{"hidden_size": 448, "n_empty_slots": 32, "normalize_top_k": true, "init_std_router": 0.0173, "head_dim": 64, "vocab_size": 14864, "init_std_qkv": 0.0321, "init_std_up": 0.0321, "learning_rate": 0.000628, "schedule": "wsd", "decay_shape": "linear"}
Below are experts of layer 4 (counted from 0) of a mixture-of-experts language model. Rows are named router (the router's row for the expert), up (a neuron's input weights, with its number) and show model dimensions 224-447. Each number is 128 + 24 x the weight over its row's rms, rounded and kept within 0 to 255.
After each expert's rows: "mostly gets" lists some tokens that are sent to it at least half of the time. This comes from a sample of Wikipedia text that the model never trained on.

# expert 25
router [ 86 126 115 105 101 127 127 109  88 109 123 130 138 174 141 107 105 124  99 137 107 119 114 111 125  96 100  90 139 115 102  95 136 173 110  66 114 128 139 104 139 113 137 131 113 130 145 150 141 116 153 115 116 115 118 128 134 132 149 158 100 133 123 132 151 103 103 132  77 175 146 119  88 148 108 121 145 183 139 154 141 179 180 158 151 149 164  90 126  90 144 145 124 154 128 127 148 139 110 110 114 119 108 162  94 130 143 148 135 152 167 172 112 153 167 129 127 189 121 137 159 106 158 153 163 133 159 168  75  71 107 144 100 153 110 144 135 128 109 114 105 123 111 117 136 130 101 151 130 126 140 123 118 107 110 121 125 130 152 135 163 170 126 157 148 125 172 142 104 133 116 132 166  87 102 177  85 151 146 106 130 159 153 144 118 132 127 108 124 111 141 131 167 127 151 106 134 125  92 121 170  83  79 131 124 132 182 142 116 111 167 115 134 114 117 111 126 100 159 154 117 121 136 134]
up0 [ 99 176 121 121 128 103 134 112 101 126 157 103 144 108 116 167 127 137 129 145  98 122 116 147 100 146 127  86 151 141 117 181 177 110 125 111 128 118 117  71 139 146 124 106 132 142 118 137 136 111 111 131  94 130 150 151 152 130 169 158 114 122  93 149 164 108 126 117 144 141 122 133 117 134 122 118 106 162 200 108 129 123 157 135 165 139 140 128 138 157 109 104 116 141 161  82 155 122 127 119 119  84  95 136 146 147  92 141 107 139 132 124 155 115 112 142 108 137 160 104 146 135 192 111  98  90 118 153 112 159  70 164 165 157 135 161 106 149 136 129 174 149 114 157 145 100 107 156 144 110 119 137 140 167 122 158 114 128 142 136 106 117 117 123 145  90  65 126 121 163 122 134 145 108 127 115 141 100 167  78  90 107  51 139  76 141 111 176 136 139 110 114 138 106 113 130 167 114 139 159 137  78  99 106 156 114 116 129  93 129 138 119 153 149 144  86 118 157 184 127 112 124 113 159]
mostly gets: " very", " much", " rather", " pre", " too", " com"

# expert 57
router [ 58 132 133 144 121 142 100 129 113 134 151 157  98 104 132 114 129 147  81 132 123 109 109 126 131 116  96 107 128 136 162 126 157 126 138 125  95 144 141 133 114 113 170 120  90 113 131 135 144 132 127  92 139 172 118 125 163 144 143 168 128 154 121 149 131 101 127 171  95 121 120 153 134 122 129 121 135 126 127 159 134 174 142 169 130 154 169  97 120 106 169 150 130 152 127 128 151 142  91  97  86 123 124 155  95 136 137 157 138  99 134 126  91 133 152 124 112 158 166 146 130 135 146 142 109 126 163 144 117 136 117 155 132 136 166 151 150 136 134 129 102 121 128 150 138 120 109 150  99 148 144 116 114 111 107 102 100 116 123 134 150 137 128 142 143 156 162 138 103 146 128 161 171 116 132 162 108 167 137 105  85 137 121 160 122 107 104 139 126 119 128  98 172 117 155 148 143 136 121  84 126 117 101 149  99 144 135 119 123 133 154 151 114 108 177 139 129 143 143 169 145 139 142 116]
up0 [104 158 154 152 138 146  72 142 101 133 143 168 103 104 103  91 116 108 154 163 109 138 139 138 124  96 141 141 155  95 145 103 129 138 127 113 160 134  82 135 147 131 146 126 114  89 129 131 152 139 136 144 115 160 190 123 169 113 123 110 132 142 115 120 142 101 121 117 154 121  78 128 142 149 113 164 135 139 148 126 177 108 124 126 114 137 110 163  94 154 145 121 131 106 152 131 147 174 155 125 123 151 112 135 111 115 112 138  96 158 153 125 159 133 119 165 131 128 133 159 125 137 111 165 111 112 134 121  77 149 144 123 147 123 109 105 120  98 130 119 134 132 152 115 163 104 106 163  96 107 131 133 142 123 178 117 135 115 124 100  73 101 107 139 168 163  93 114 132 129 148 138 127 124 155 129  93 193 145 128 130 151 122 164  80 122 147 127 119 124 110 132 126 124 146 173 137 145 158  91 133 144 150 123 100 131 157 129 127 117 109  95 115 123 119 132 140 125 138  88 122 147 130 174]
mostly gets: " and", " &", " or", " but", " et", " nor"

# expert 118
router [ 74 132  94 136  93 162 101  97  99 123 153 180 109 120 106 124 122 150 111 135  94 170 118 123 113 102  97  94 135 119  98 139 153 197 151 105  93 123 152 132 131 108 120 122 112 130 106 144 123 128 132 133 123 143 102 169 149 124 106 144 162 124  75 151 140 126 121 182  82 116 144 140 111 125 107 119 154 105 167 139 170 129 181 156 156 119 150 133 135  93 151 107 122 101 149 146 143 122 100 113  77  73 124 158 126  95 143 108 123 120 178 176 102 105 182 159  99 181  95 166 156 105 124 148 125 110 185 130 121  93  81 131 157 122 166 133 120 135 168 107  93 160 164 149 137 108 150 134 124 118 124 143 104 119 131 136 113 111 174  94 160 173 134 108 135 155 167 163 129 139 131 179 122 116  82 123 103 161 109 121  81 147 160 110 159 127  86 129  87 117 124 115 161  64 128 108 108 142 110 120 147 113 147 117 104 134 118 135 120 125 153  94  99 170  94 181 157 125 101 145  98 110 130 154]
up0 [126 138 145 126 120 103 125 111 102 116 111 146  93 128 127 102 125 126  97 132  96 137 106 148 101 152 121 130 144 117 175 108 109 157  97  87  83 119  96 141 148 120 147 109 144 104 100 140  99 130 159 137 138 156 119 185 136 169 143 137 176 120 133 135 116 107 134 119 137 120 122  97  96 137 143  76 124 159 132 135 128 204 126 118 110 177 131  92 123 146 157 143 117 114 101 163 169 110  90 143 153  99 142 149 118 101 140 108 138 110 115 147 115 113 123 147 167 146 112  85 175 120 102 131 140 153 125 142 110 134  96 112 154 136 117 105 142  83 131  93  75 128 151 158 110  91 152 117  98 127 132 124 125  97 147 108 129 130 135 119 137 145  97 123 154 151 103 131  98 137 135 145 125  86 183 100 116 154 168 148 145 119 157 104 119 136  95 111 103 161 157 146 143 133 124 146 168 174  94 141 193  96 132  85 106 104 144 130 108 133  94 121 136 139 102 139 120 112 115 162 153 170 132 123]
mostly gets: " Candidate", " None", " critics", "Reception", " %", " Goals"

# expert 79
router [104 117 113  94 132 157 116 105  84  68 161 159 126 121 117 112 132 148  91 136 117  87 144 126 152 119 103 133 169 107 111 120 168 137  78 127  69 144 177 121  98  74 141 124  86 114 109 133 153 146 127 110 137 128 125 154 163 144 124 136  99 126 144 155 113 155 139 129  78 128  86 146  91 164 152 120 139 145 136 164 158 170 154 172 146 130 163  96 153 125 112 125 139 125 143 118 108 106 108 100 117 137 138 186 104 132 136 143 125 119 184 159 123 128 186 133 132 158 131 172 145  90 125 137 155 103 163 147 124  98 114 155 149 159 133 182 130 149 154 118  99 134 112 158  95 106  90 118 100 128 128 124 122 163 151 116 119 143 129 128 122 118 126 113 179 171 163 150 126 151 136 132 144 107 142 189 110 132 124  88  78 182  96 145  97 114 145 120 141 102 132 110 139 105 136 133 147 136 114 106 162 105 108 120 106 148  96 143 130 133 127 130 150 141 105 149 179 134 129 154 152 138 133 119]
up0 [113 143  98 106  88 114 135 152 108  99 150 120 118 151 122 126 144 167 119  98 141  85 129  94 171  87 135 129 131 129  89 160 168 151 141 107  89 149 164 144 103  96 116 146 140  80  99 131 128 129 119  97 100 115 111 114 133 116 128  72 129 135 141 129 127 140 137 134  99 165 111  97  97 177 137  99 136 120 132 121  91 118 146 143  88 143 106  64  74 116 119 105 133 134 139 120 101 115 147 113 154 100 159 129 113 129 116 166 145  84 108 138 172 149 153 114 113 129 109 137 133 117 144 130  61  95 167 120 112 136 156 143 148 134 126 147 120 131 130 135 115 136 114 142 126 148  85 118 122 115 134 107 161 129 133 121 135 151 135  90 124 143 123 151 161 170 167 152 117 134 160 150 148 176 152 155 113 173 118 153 152 202 158 165 135 111 151 109 190 107 163 108 126  99 111 145 103  88  52 165 156  98 136 139  89 119 134 136 126 131 133 111 100  83 116 163 154 137  98 114 126 149  99  91]
mostly gets: " such", " like", " including", " often", " usually", " especially"

# expert 68
router [ 77  87  95 122  93 179 107 130 117 110 167 119 122 156 107 110 155 149  63 132 103 113 110 110  94 126 100 136 120  95 155 112 167 164 109  82  90 109 162 119 118 137 113  97  87 137 159 133 127 123 110 128 146 146 115 121 133 147 104  81 117 163 125 132 110 128 114 146 110 149  67 149 113 149 126 135 142 162 173 141 147 131 154 141 154 138 153  75 123 135 142 113 149 146 132 166 107 130 116 123  98 124  82 172 112 154 123 124 115 122 124 125  73 142 182 160 154 151 124 163 146 120 122 162 156 140 120 115 101 132 119 106 182 145 138 176 158 133 158 122  84 130 124 153 124 127 122 114 122 145 109 107 140 123 134 115 101  79 135  53 147 136 103 126 182 130 125 146 129 154 131 163 135 129  96 130  91 145 113 127 126 118 131 121 107 124 116 140 105  90 132 128 134 115 135  70 149 109 129 136 196 102 127 129  85 143 156 147 125 122 119 140 135 151 139 143 141 108 157 156 136 165 111 134]
up0 [ 95 119 154 151 130 142 123 132 147 169 147 134 134 150  80 128  91 123 101  97 118 102 156 158 121 114  93  71 143 151 166 116 133 140 115 121 122 104 115 163 140 103 147  82 115 114 151  49 123 125 161 146 131 123 144 138 150  85 130 162 169  95 121 135  98 114 133 148 135 123 116 163 143 164 123 140  95 164 104 117 165 156 120 154 149 169 122 143 145 125 175 135 105 123 158 133 148 161 121 182 143 136 124 150 116 136 131 164 143 122 105 176 134 133 183 145 135 144 159 132 114 131 126 108 101 131 156 150 100 146 137 148 147 131 142 121  95 142 159 106 121 142 165 159 146 115 118 134  93 108 156 106 120 122 105 116 159 102 136 111 144 173 116 105 145 122 124 143 126 118 129 158 107 111 165 170  84 114 133 101 181 168  80 102 164 130 136 117 122 135 153 148 132 159 128 112 143 111 161 122 155  91  85 139  98  80 124 154 143  84  95 137  86 142 137 131 145 120  96 152 125 102 119 166]
mostly gets: "),", "\",", " include", ".,", ",\"", "\";"

# expert 72
router [ 75 141  95 133 137 168  89 150 146 115 167 154 108 142 123 106 132 139  97 138 138 147 157 115 109 120 102 123 137 128 118 144 162 111 141 125 138 129 153 152 136 133 160 134 124 127 128 165 117 167 138 114 108 144 140 121 176 117 125 125 195 118 101 128 168  90 105 141 112 115 124 151 107 138 127 128 149  98 167 162 120 138 191 128 142 152 172 105 109  99 159 148 143 136 134 167 138 169  81 112  94 135  69 139 127 125 141 150 120  60 139 167  94  86 170 150 133 184 188 138 163 116 125 166 147 117 138 128  77 103 132 139 134 139 159 112 136 144 136  88 116 173 110 148 171 101  82 145 130 110 133 126 128  77 120 148 121 147 153 120 159 145 123 158 149 154 106 130 107 148  94 139 155 105 124 136 151 141  95 153 138 134 121 100 127 135 107 116 141 137 101 105 120 120 155  93 125 134 109 106 129  71  97 123  94 155 106 119 152 122 171 143 151  95 127 139 150 123 156 146 101 163 150 127]
up0 [127 115  99 174 157 151 100 102 121 113 142 156 115 135 137 109 103 116 118 114 110  98 142 121 172 131 126 121  93 132 108 112 132 165 151 167 126 129  77 133 125 134 150  99  84 116 125 148 113 130 145 103 193 142 115 121 108 150 144 121 144 131 107 120  93 140  99 111 143 136 115 172 110 115 139 114  88 120 122 144 122 130 136 140 147 136 124 146 162 142 164  75 151 127 140 122 117 101  61 117  91 152  74 136 113 128 116 151 108 120 158 112 132 145 143 116 138 151 122  98 169 118 120 137 174 130 130 180 133 159 120  56 152 128 142 100 137 152 146 111 122 119  96 128 125 102 124 160  98 135 128 110 170 132 102 120 147 115 112 100 105 101  96 155 153 156 124 141 108  86  87 141 124 146 167 117  97  88 109  99 117 122 132 158 153 112 131 120 123 144 132 135 129 114 113 126 155 124  54 143 114 143  96 118 155 100 147 141 106  95 153  89 117 120  99 133 117 117 113 137 126 158 132 139]
mostly gets: "==", "^{(", ")},", " awarded", " =\n\n", " highest"

# expert 123
router [ 85 147  88 116 155 135 135 128 134 121 130 130 135 164 132 106 130 167 106 178  83 123  75 112  79 111 116 135 124 138 169 107 182 166 107  82 115 102 113 113  87 119 159 117 100 113 152 152 115 142 146 136 164 127 152 111  92 124  96  93 145 171  96 155 129 108 118 113  95 147 124 149 127 141 118 139 138 140  96 154 122 164 149 137 123 120 156 127 151  77 156 131 126 106 168 130 124 153 121  86 116  83 113 159  96 133 160 138 121  98 114 137  87 110 181 132 113 171 146 157 176  78 145 181 151 103 151 154 118 113 105 112 156 180 146 127 152 153 153 118 101 125 141 127  99 115 121 149 101 140 147 111 138 130 106 103 151 105 172 140 134 173 135 107 173 133 165 174 136 163 150 156 151 108 141 124 104 173 129 141 121 146 135 111 125  93 118 145 115 100 126 123 133 119 124 145 119 160 125  97 150 110 119 131  90 137 131 177  84 123 150 125 134 126  86 161 158 118 114 151 138 147 128 145]
up0 [143 118 106  88 130 129  66 114 105 162 110 109 148 156 135 112 142 141 151 166  95  89 165 120  90 120 153 143 100 105 111 128 112 104 154 128 126  84  61 145 115 123 131 144 160 103 135 121 150 140 147 156 103 109 123 109 140 111 161 134 145 109  66 126 190 165 120 111  72 105 115 141 130 146 147 142 147 116 150  66 159 169 135 153 175 146 119 162 129 114  98  95 117 123 115 161 146 156 161 127 107 147 108 150 114 117  78 137 138 111 135 151 123 127 140 118 165 133 136  78 111 154 119 128 107 129  93 153 135 155 136  95 111 149 107 115 139 103 135 139 147 144 132 148 114 144  91  91 104  99 106 133 133 112 138 175 118 138 116 141 189 152 123 120 123 145 112 132 107 118  94 103 117 172 163 141  87 126 133 152 113 153 105 100 148 167 137 138 120 116 151 170 132 138 135 140 186 162 165 102 130  63 129 125 156 130 138 139 140 114  99 169 127 123 167 144 110 142 142 150 135 148 144 108]
mostly gets: " but", " where", " when", " there", "\".", " because"

# expert 60
router [ 76 148  96 122 103 165 106 138 104  80 145 159 132 158  97  86 130 165 103 132  91 139 122  82 125 131 115 134 141 153 115 139 150 160 176  86  99 127 122  94 102  83 134 127 112 139 120 144 108 138 123 127 147 130 132 144 150 139 135 129 146 125 122 165 152 146 112 147 116 130  99 156 111 130 126 148 155 120 144 150 148 162 175 113 147 138 169  65 159 121 150 152 133 127 119 144 110 160  91 101  87 100 103 172 153 136  94 145 134 112 175 131 101 120 159 138 132 157 143 148  93 129 117 181 147 104 141 150 101 124 122 162 134 143 189 147 124 122 161 107 103 132 103 128 138 115 122 135 111 154  91 132 122 119 141 155 136 103 173 102 129 169 127 146 142 134 152 126 154 124 159 102 173 146 116 139 129 149  93 126 130 168  92 158 109 139 148 105  92 151 132 134 160 134 131 108 140 118 116 129 154 105 128 125  81 155 150 133 160 117 158 127 128 137 109 130 134 140 158 167 101 133 122  92]
up0 [104 172 130 151 126 159 148 138 126 138 124 130 137 122  99 129  99 163 127 131  69  94 128 123 138 118 143 122 113 114 151 126 130 136 117 128  82 122 169 128 128 111 135  95 125 115 146 136 131 153  96  86 157 118 147 119 159 130 124 126 162 157 126 133 116 140 128 119 103 187 129 199 109 137 119 148 131 156 163 128 134 156 133 139 156 115 135 139 103 118 146 121  73 101 180 114 156 136 103  95 145 157  85 122 119 178 106 118 159 123 159 151 107  72  98 161 132 117 171 193 110 145 113  98 123 119 120 104 116 139 116 163 137 134 149 129 118 117 136  88  80 110 111 150  88 132  99 121 137 151 138 115 126 112 116 138  79 117 125 135 140 151 137  96 151 124 145 148 106 116 128 121 165 162 146 156 112 136 168 102 110 152 137 146 102 137 137  83 144 131 181 128 135 143 138  86 145 137 159 101 112 170 124 140  70 146 165 162 167 120  99 136 136 116 108  84 114 123 131 134 150 168 122  98]
mostly gets: " Nominated", " episodes", " Cinematography", " Won", " Edited", " Episode"

# expert 110
router [ 76 116  74 161 125 143  91  76 141 118 205 159 138 135 118 131 145 150  94 172 114 162 138 120 149 122  90 141 139 138 105 137 125 152 162 122 123 127 153 149 154 143 151 111  76 119 128 151 153 157 129  95 109 143 148 138 127 143 119 127 167 162 120 132 160 128 126 107 104 108 134  94 114 165 127 147 136 130 136 137 147 140 157 126 160 143 151  89 109 113 131 115 130 121 134 140 117 164 112 133 103 123 115 135 113 148 121 158 150  77 154 137 110 123 152 144 134 201 125 122 184 129 142 129 141  89 115 113 106 122  94 134 155 151 205 153 127 134 156 133  67 125 118 127 114 102 113 123  95  93 110 107 157 118 162 101 114 114 156 139 145 180 106 131 132 163 121 172 164 167 150 148 120 153 120 144 108 139  87 124  89 142 126 101 113 132 108 142 122 118 147 119 110 111 130 119 127 147 104  91 134  97  93 144  91 149 129 147 140 152  98 118 150 124 137 131  95  92 126 169 115 135 159 148]
up0 [101 180 114 171 117  96 127 136 134 159 179  94 145  93 137 147 130 161 120 121 142 144 149  90 166 163 140 175 186 145 107 149 120 110 128 138 135 151 158 153 131 139 127 113 120 118 144 164 115 127 111 114 111 114 100 118 151 173 128 109 185 147 117 166 119 138 148 133 154  82 120 120 178 134 121 155 164  78 149 127 126 112 154 109 148 180 174 100 104 162 101 130 138 143 155 104 156 159 149 174 110  92 112  77 129 102  99 125 147 181 167 110 116 100 152 133 140 139  97 139 162  93  84 128 107 133 103 158 118  94 122 117 144 126  98 123 122 130  73  97  96 195 141 121 129 136  89 146  97 118  94 120 141 108 128 153 135 137  84 145 143 105 149 141  74 157  78 163 140 153 145 167 144 159 113 117 128 140  93 140 149 149 130 106 146 129 109 155 126 144  81 112 142 170 115  71 156 141 111  87 126 154 110 120 124 178 107 157 161  97 114 118 128 127 153 119 134 133 143 133 125 125 107 114]
mostly gets: " ENG", " Football", " footballer", " MF", " football", " FW"

# expert 98
router [ 90 125 133  88 130 141  99 135  97  96 138 149 138 177 105  94 150 140 114 137  81 115 111 123 128 120 124 114 146 131 150 107 175 159 111  94  94  98 121 100 128 145 107 129 106 107 128  83 149 130 153 121 169 127 148 121 161 160 127 131 151 162 123 111 133  95 125 129  89 147  94 159 125 174 144 103 157 119 121 155 155 155 198 125 158 125 152 105 109 101 161 128 132 150 142 126  69 126 108 130 120 140 117 157 100 174 146 142 149 113 125 172 116 159 177 148  99 156 125 134 134 112 131 153 146 106 143 151 109 114 125 126 150 122 137 154 129 131 112 139 104 140 141 133 176  91 101 132  81 141 101 122 165 109 127 108 132 133 156  97 122 178 141 140 154 140 125 160 140 135 152 128 128 128  99 166 105 151 147 124 131 115 132 143 101 117 122 110 144 132 159 130 121  95 141  72 152 149 116 120 153 123 128 157 114 126 171 154 112  92 125 123 121 130 130 124 126 137 172 187 113 141 122 150]
up0 [109 120 150 120 135 128  89 108 179  98 105 119  98 156 130  93 139 107 106 155 101 110 140 114 142 107 136 116 107  88 123 115 155 142 128 108 119  39 107  97 143 138 109 113 192 110 116 140 156 217 122 142 113 114 166 154 137 131 104 127 117 143 150 117 123  88 122 141  71 143 156 115  92 148 132  61 131 120 130 143 139 141 149 148 152 113 126 152 105 101 141 129 118 129 143 137  87  74  92 130 134 140 117 161 114 143 107 139 136  86 126 142 116 140 144 125 138 141 121 131 222 131 125 104 145 112 110 102 147 116 103 143 149 113 125 137  91 136 168 132  92 135 114  98  85 164 160 117  81 144 132  96 110 128 156  86  96 172 127 148 130 148  69 161 146 126 119 116 102 155  89 160  97 165 140 120 135 110 103 120 146 125 131  88 125  99 137 147 108 118 129 123  72 106 114 135 158 109 101 120 154 161 164 140 152 167 157 139 185  96 115 156 154 113  75 124 113 137 136 127 112 118 142 121]
mostly gets: " d", " D", " M", " V", " J", " '"

# expert 10
router [ 97 143 134 180 119 170 112 159 120  98 154 124 129 130 114  97 149 179 131 162 121 119 123 129 119 129 121 121 159 102 158  96 132 136 158 104  81 151 144  91 174 112 143 120 102 122 115 121 131 150 125  97 113 115 107 127 102 136 117 140 159 158 125 164 137 131 151 113 130 120  98 181 121 166 133 115 161 119 153 134 136 134 232 146 164 122 147 101 108  89 136 142 114 113 119 141 118 165 113 118  98 109 122 140 125 167 128 171 111  84 134 118 107 127 156 165 120 173 151 145 191  98 132 156 151  92 136 144 124 149  86 156 131 122 162 133 142 129 142 106 116 142 140 122 164 101 111 126 120  97 119 122 121  76 158 136 127 123 136 138 127 150 108 138 137 151  98 134 144 146 141 159 137 117 152 144 143 107 163 124 112 129  80 111  94 103 128 126  92 140 115 133 127 119 148 140 145 169 148 107 129 127 120 118 101 124 126 149 159 130 154 120 120 125 146 141 151 113 135 176 130 137 128 126]
up0 [119  98 129 160 150 137 116 131 144 129 137 131 149 134 109 144 135 176 112 125 157 175 126  92 106 116  97 109 105 118  86  78  92 162 140  86 141  86 139  97 135 134  84 142 131 113 128 162 121 140  89 110 135 128 126 132 130  74 108 106 121  88 113 147 154 137  86 129 136 174 124 118 102 130 149 151 124 144 112 120 102 145 117 161 124 170 164 139 124 108 112 148 141 133 150 140 146  97 166  77 150 153 124 147 124  90 148 122  98 122 136  67 119 152 100 162 117 130 126 111 167 113 145 155 155 161 109 133 118 120 156 153 121  80 119  86 141 134 155 115 162 148 127 114 133 116 135 143 123 124 129 140 153 167 154 130 140 111 151 113 149 138 103 137 130 127  88 165 164 145 125 107 135 106 130 127  96 141 137 134 120 128 105 138 103 170 137 142  78  91 161  71 106 118 103 102 175 125 120 150 132 115 153 156 135 114 121 154 187 136 137  82 106 144 117 122 159 137 118 112 136 118  97 122]
mostly gets: " Bh", " Kh", " Mah", " Ak", " Kar", " K"

# expert 7
router [ 78 137 108 148  99 174 115  97 117 130 135 140 139 118 136 141 144 129 134 154  93 135 125 129  99 122 127  83 123 155 134 142 138 182 157 113  76  87 110 107 103 124 141 111 118 127 121 120 175 130 100 116  98 137 112 126 129 104  99 155 101 133  86 135 146 177 110 125  77 147 110 143 122 181 175 121 174  86 150 160 124 139 170 170 155 138 143 122 128  91 132 141 142 104 135 152 123 111 100 107 116  86 148 141 125  99 164  97 135 132 144 152 109 130 137 135 128 181 146 161 152  82 123 141 115 124 153 162 145 122  83 115 124 131 136 131 136 120 121 152 112 158 141 166 162 125 131 117 122 126 103 100 129 136 130 130 128 113 145  96 137 150 129 103 135 152 147 142  93 129  93 169 132 140  68 113 115 176 122 147 102 149 153 120 140 103 115 156 153 118 167  94 148 107 123 131 152 174 123  85 149  96  94 131 126 122 109 164  89 159 110 108 126 133 102 163 130 101 111 142 115 136 132 112]
up0 [ 94 103 145 118 175 136 137 134 119 156 119 104 142 108 142 141  96 130 131 116 119 136 107 174  98 140 145 157 146 126 115 112 152 126 106 120 145 118 101 124 145 133 126 141 105  83 133 109 100 138 179  97 134 162 140 128  87  92 116 120  92 132 138 148 155 130 144 155 122  53  73 125 140 109 174 127 156 140 113 127 124 134 133 150 125 127 121 125 100 159 155 140 152 152 121 136  95 117  75 115  90 124 107  87 126 141 136 127  98 166 108 155 132 118 113  95 148 145 133 106 100 105 162 162 122 187 114 155 105 119 122 119 127 151  71 118 160 140 113 173 117 110 132  82 140 133 100 148  82 120 136 119 120 140 128 112 103 126 110 124 168  98 134  99 151 126 142 131 118 124 180 109 140 114 122 136 108 172 153 137  90 136 103 124 117 111 156 126 138 162 129 116 139  90 150 164 108 137  82  73 154 148 142 129 118 106 116 131  97 106 140 126 125  81 104 122  95 107 110 157 123  64 124  98]
mostly gets: " Phylum", " households", "|---|---|---|---|---|---|---|---|---|---|---|---|\n", " Arthropoda", " ethnic", "})\n"

# expert 51
router [ 83 115 109 129 104 136 150 137  82 125 142 157 144 122 124 102 125 168 114 143  96 137 118 117 125 107 107 111 151 118 155 134 155 144 147 105  98 150 143 125  82  79 135 133  85 140  92 156 151 159 130 118 157 122 109 168 142 139 140 117 125 148 141 168 140 109  97 120  95  99 114 151 120 150 135 134 158 118 117 157 135 124 181 122 119 122 207  78 130 127 130 180 105 141 130 148  74 143  98  81  99 110  97 165 138 103 100 165 140  99 159 136  69 139 162 140 103 174 128 156 112 138 145 166 136 134 128 154  94 102 100 171 135 143 173 129 161 116 116  91 101 142  99 121 106 115 117 134  99 171  89 139 142 111 146 112 127 128 165 143 159 186 107 158 135  97 127 154 131 129 137 139 147 124 124 123 137 151 139 105 106 154 116 155 132 121 124 126 111 140 131 106 141 113 118 121 140 125 133 121 153  99  85 112 114 138 126  97 131 111 146 133 138 139 121 156 137 142 161 163 116 130 128 107]
up0 [111  77 115 136  73 131 114 106 135  91 114 110 113 125 104 111 131 153  87 132 112 152 126 125 139  88  82 109 124 142 149 133 146 147 102 133  93 105 170 130 165 129 140 108 104 139 136 113 113 152 112 173 127 130 114 113 150 135 192 147 111 114 129 106 119 116 109 148  88 140 115  79 119 100 137 148 155 139 157 140 168 135 109 108 158  82 161 160 155 134  99 124 134 184 162 152 135 133 139 111  91 116 124 127 130 141 157 139 138 100 145 154 153 123 127 109 153 123 118 120 106 125 128 128 167 134 130  80 135 138  76 160 104 107 146 137 112 117 124 161 127  77 113 169 125  93 141 154 130 119 125 118 126 155 121 110 136 138 153 147 152 147 144 130 174 100 115 120 124  74 119 136 143 158  94 132 129 164 128 146 143 139 146  68 157 123 149 107 112 120 117 139 125 119 162 150 109 140 106  94 147 140  74 160 144 128 146 127 127 109 158  83 135 106 100 151 138  74 114 102  93 115 100 100]
mostly gets: " vs", " Mr", " Mrs", " Edited", " Dr", " featuring"

# expert 109
router [122  92 107 126 123 139 109 117 100 112 132 116 118 135 144 128 135 148  82 163 106 109 110  79 135  61 102  96 138 128  98 103 152 147 133 120  90 106 123 138 105 101 145 131 111 124 159 125 118 169 119 106 103 175 132  98 115 166 147 125 142 164  93 143 137 120 131 126  99 150 121 146 115 169 147 119 177  90 144 166 140 113 230 148 161  71 165 115 123 111 132 135 121 144 149 146 142 157  80 101  96  98  95 155 112 123 118 118 125  71 129 140  77 128 159 135  95 180 131 183 179 126 134 135 136 116 170 115 142 132 125 148 160 164 147 121 140 115 105 113 106 144 131 100 119 151 109 106 115 159 127 160 140 136 124 137 115 126 184 120 111 131 124 125 147 125 116 164 100 135 117 147 152 147 100 124 111 133  94 119  93 137 152 148 114 131 145 201  92  78 181 110 155 129 136  88 131 157  96 104 162  84 142 125  91 146 139 160 143 113 118 100 156 116 134 175 141 120 132 153 136 153 143 116]
up0 [130  84 127 157 101 183 143  85 110  90 139 122 125  99 135 127 128 140 115 158 136 111  77 114 123 115 124 126 129 136 118 156 122 155 148 173  96 129 134 147 126 104 108 150 114 133 137 108 178 107  95 114 113  93 127 136  94 155 136 126 164 136 117 170 107 100 118 108 170 151 105  88  86 130 119 117 126 126 111 156 117 130 145 141 110 104 110 140 145 100 132 156 126 157 158 141 133 126  81  79  85  72 131 178  90 103  95 122 139  92 132  96 105 100 119 138 106 154 150 123 129 143 112 108 111 156 167 167 131 120  72 120 170 130 150 153 161 150  89  89  89 190 156 138 131 130 185 144 155 152 156  97 138 149 167 151 101 116 143 129 167 110 106 138 119 139 140 117 114 122 100 132 144  72  72 103 145 157 154 135 152 172 152 123 137 108 152 146 136 152 123 101 123 110 153 101 130 162 136 114 145 155 114 128 117 133 138 170 150 152 120 137  87 141 158 168 148 138 114 156 114 176  88 107]
mostly gets: " Candidate", " Name", " Phylum", "See", " Sheet", " Title"

# expert 111
router [ 73 105  93 147  82 161 120 141 135 121 140 111 127 154 110 113 133 135  65 139  98 132  98 112 127 110  99 124 123 133 164 111 148 149 110 124 100 104 150 113 106 134 111 105 107 164 132 122 126 145 110 137 141 143 145 138 131 156 116 106 124 185 134 138 114 122 121 110  74 120  76 109 134 127 127 126 152 156 140 152 130 125 147 166 162 100 159  94 124 125 172 118 119 117 157 169 121 153 113 124 102 130  76 156  84 157 126 135 149  93 149 128  64 120 149 154 117 158 115 165 151  85 142 155 134 155 167 161 108 112 130 125 170  99 147 140 155 131 169 143 112 160 128 135 144  91 109 137 103 126 104 127 136 128 138 132  72 109 131  78 139 166 109 156 137 133 134 150 144 114 121 161 123 144 111 157 108 120 128 119 121 147 113 122 117 123 153 125 130 113 142 152 146 108 138 127 125 135 140 127 173 116 128 144 105 141 121 148 125 112 134 104 147 131 149 151 171  70 141 153 146 160 127 122]
up0 [127  97 112 140 117 150 112 150  78 109 130 121 157 101 140  72 174 141 122 114 108 121 115 127  89 144 151 128 134 132  84 120 134 142 110  85 118 143 143 124 142 139 109 126 148 114 144 104 149 128 108 128 153 133 142  97 111 149 142 166  90 145 115 134 168 123  97 165 133 134 120 130 138 133 150 146 107  83 136 130  98 157 143  98 111  87 123  99  97 145 115 103 143  86 112 136 124 131 134 131 195 154 118 104  81 109 105 117 137 141 120 117 133 106 121 116  98 133 154 180 118 105 118 164 135 122 156  74 109 140 126 110 130 100 105 152 134 154 164 108  95 123  95 115 122 152  98 114 125 125 110 111 121  93 157 143 156 103 124 168 166 106 125 152 137 134 131 149 112 132 162 123 104 114 124 134 117 130 166 134 121 141 183 108  85 100 120 135  88 108 140 118 154 105 118 128 112 146  94 115 139 139  81 114 110 120 156 110 112 107 184 126 132 152  95  86 136 141 121 146 138 137  99  96]
mostly gets: "),", "\",", ",", "',", ",\"", "\")"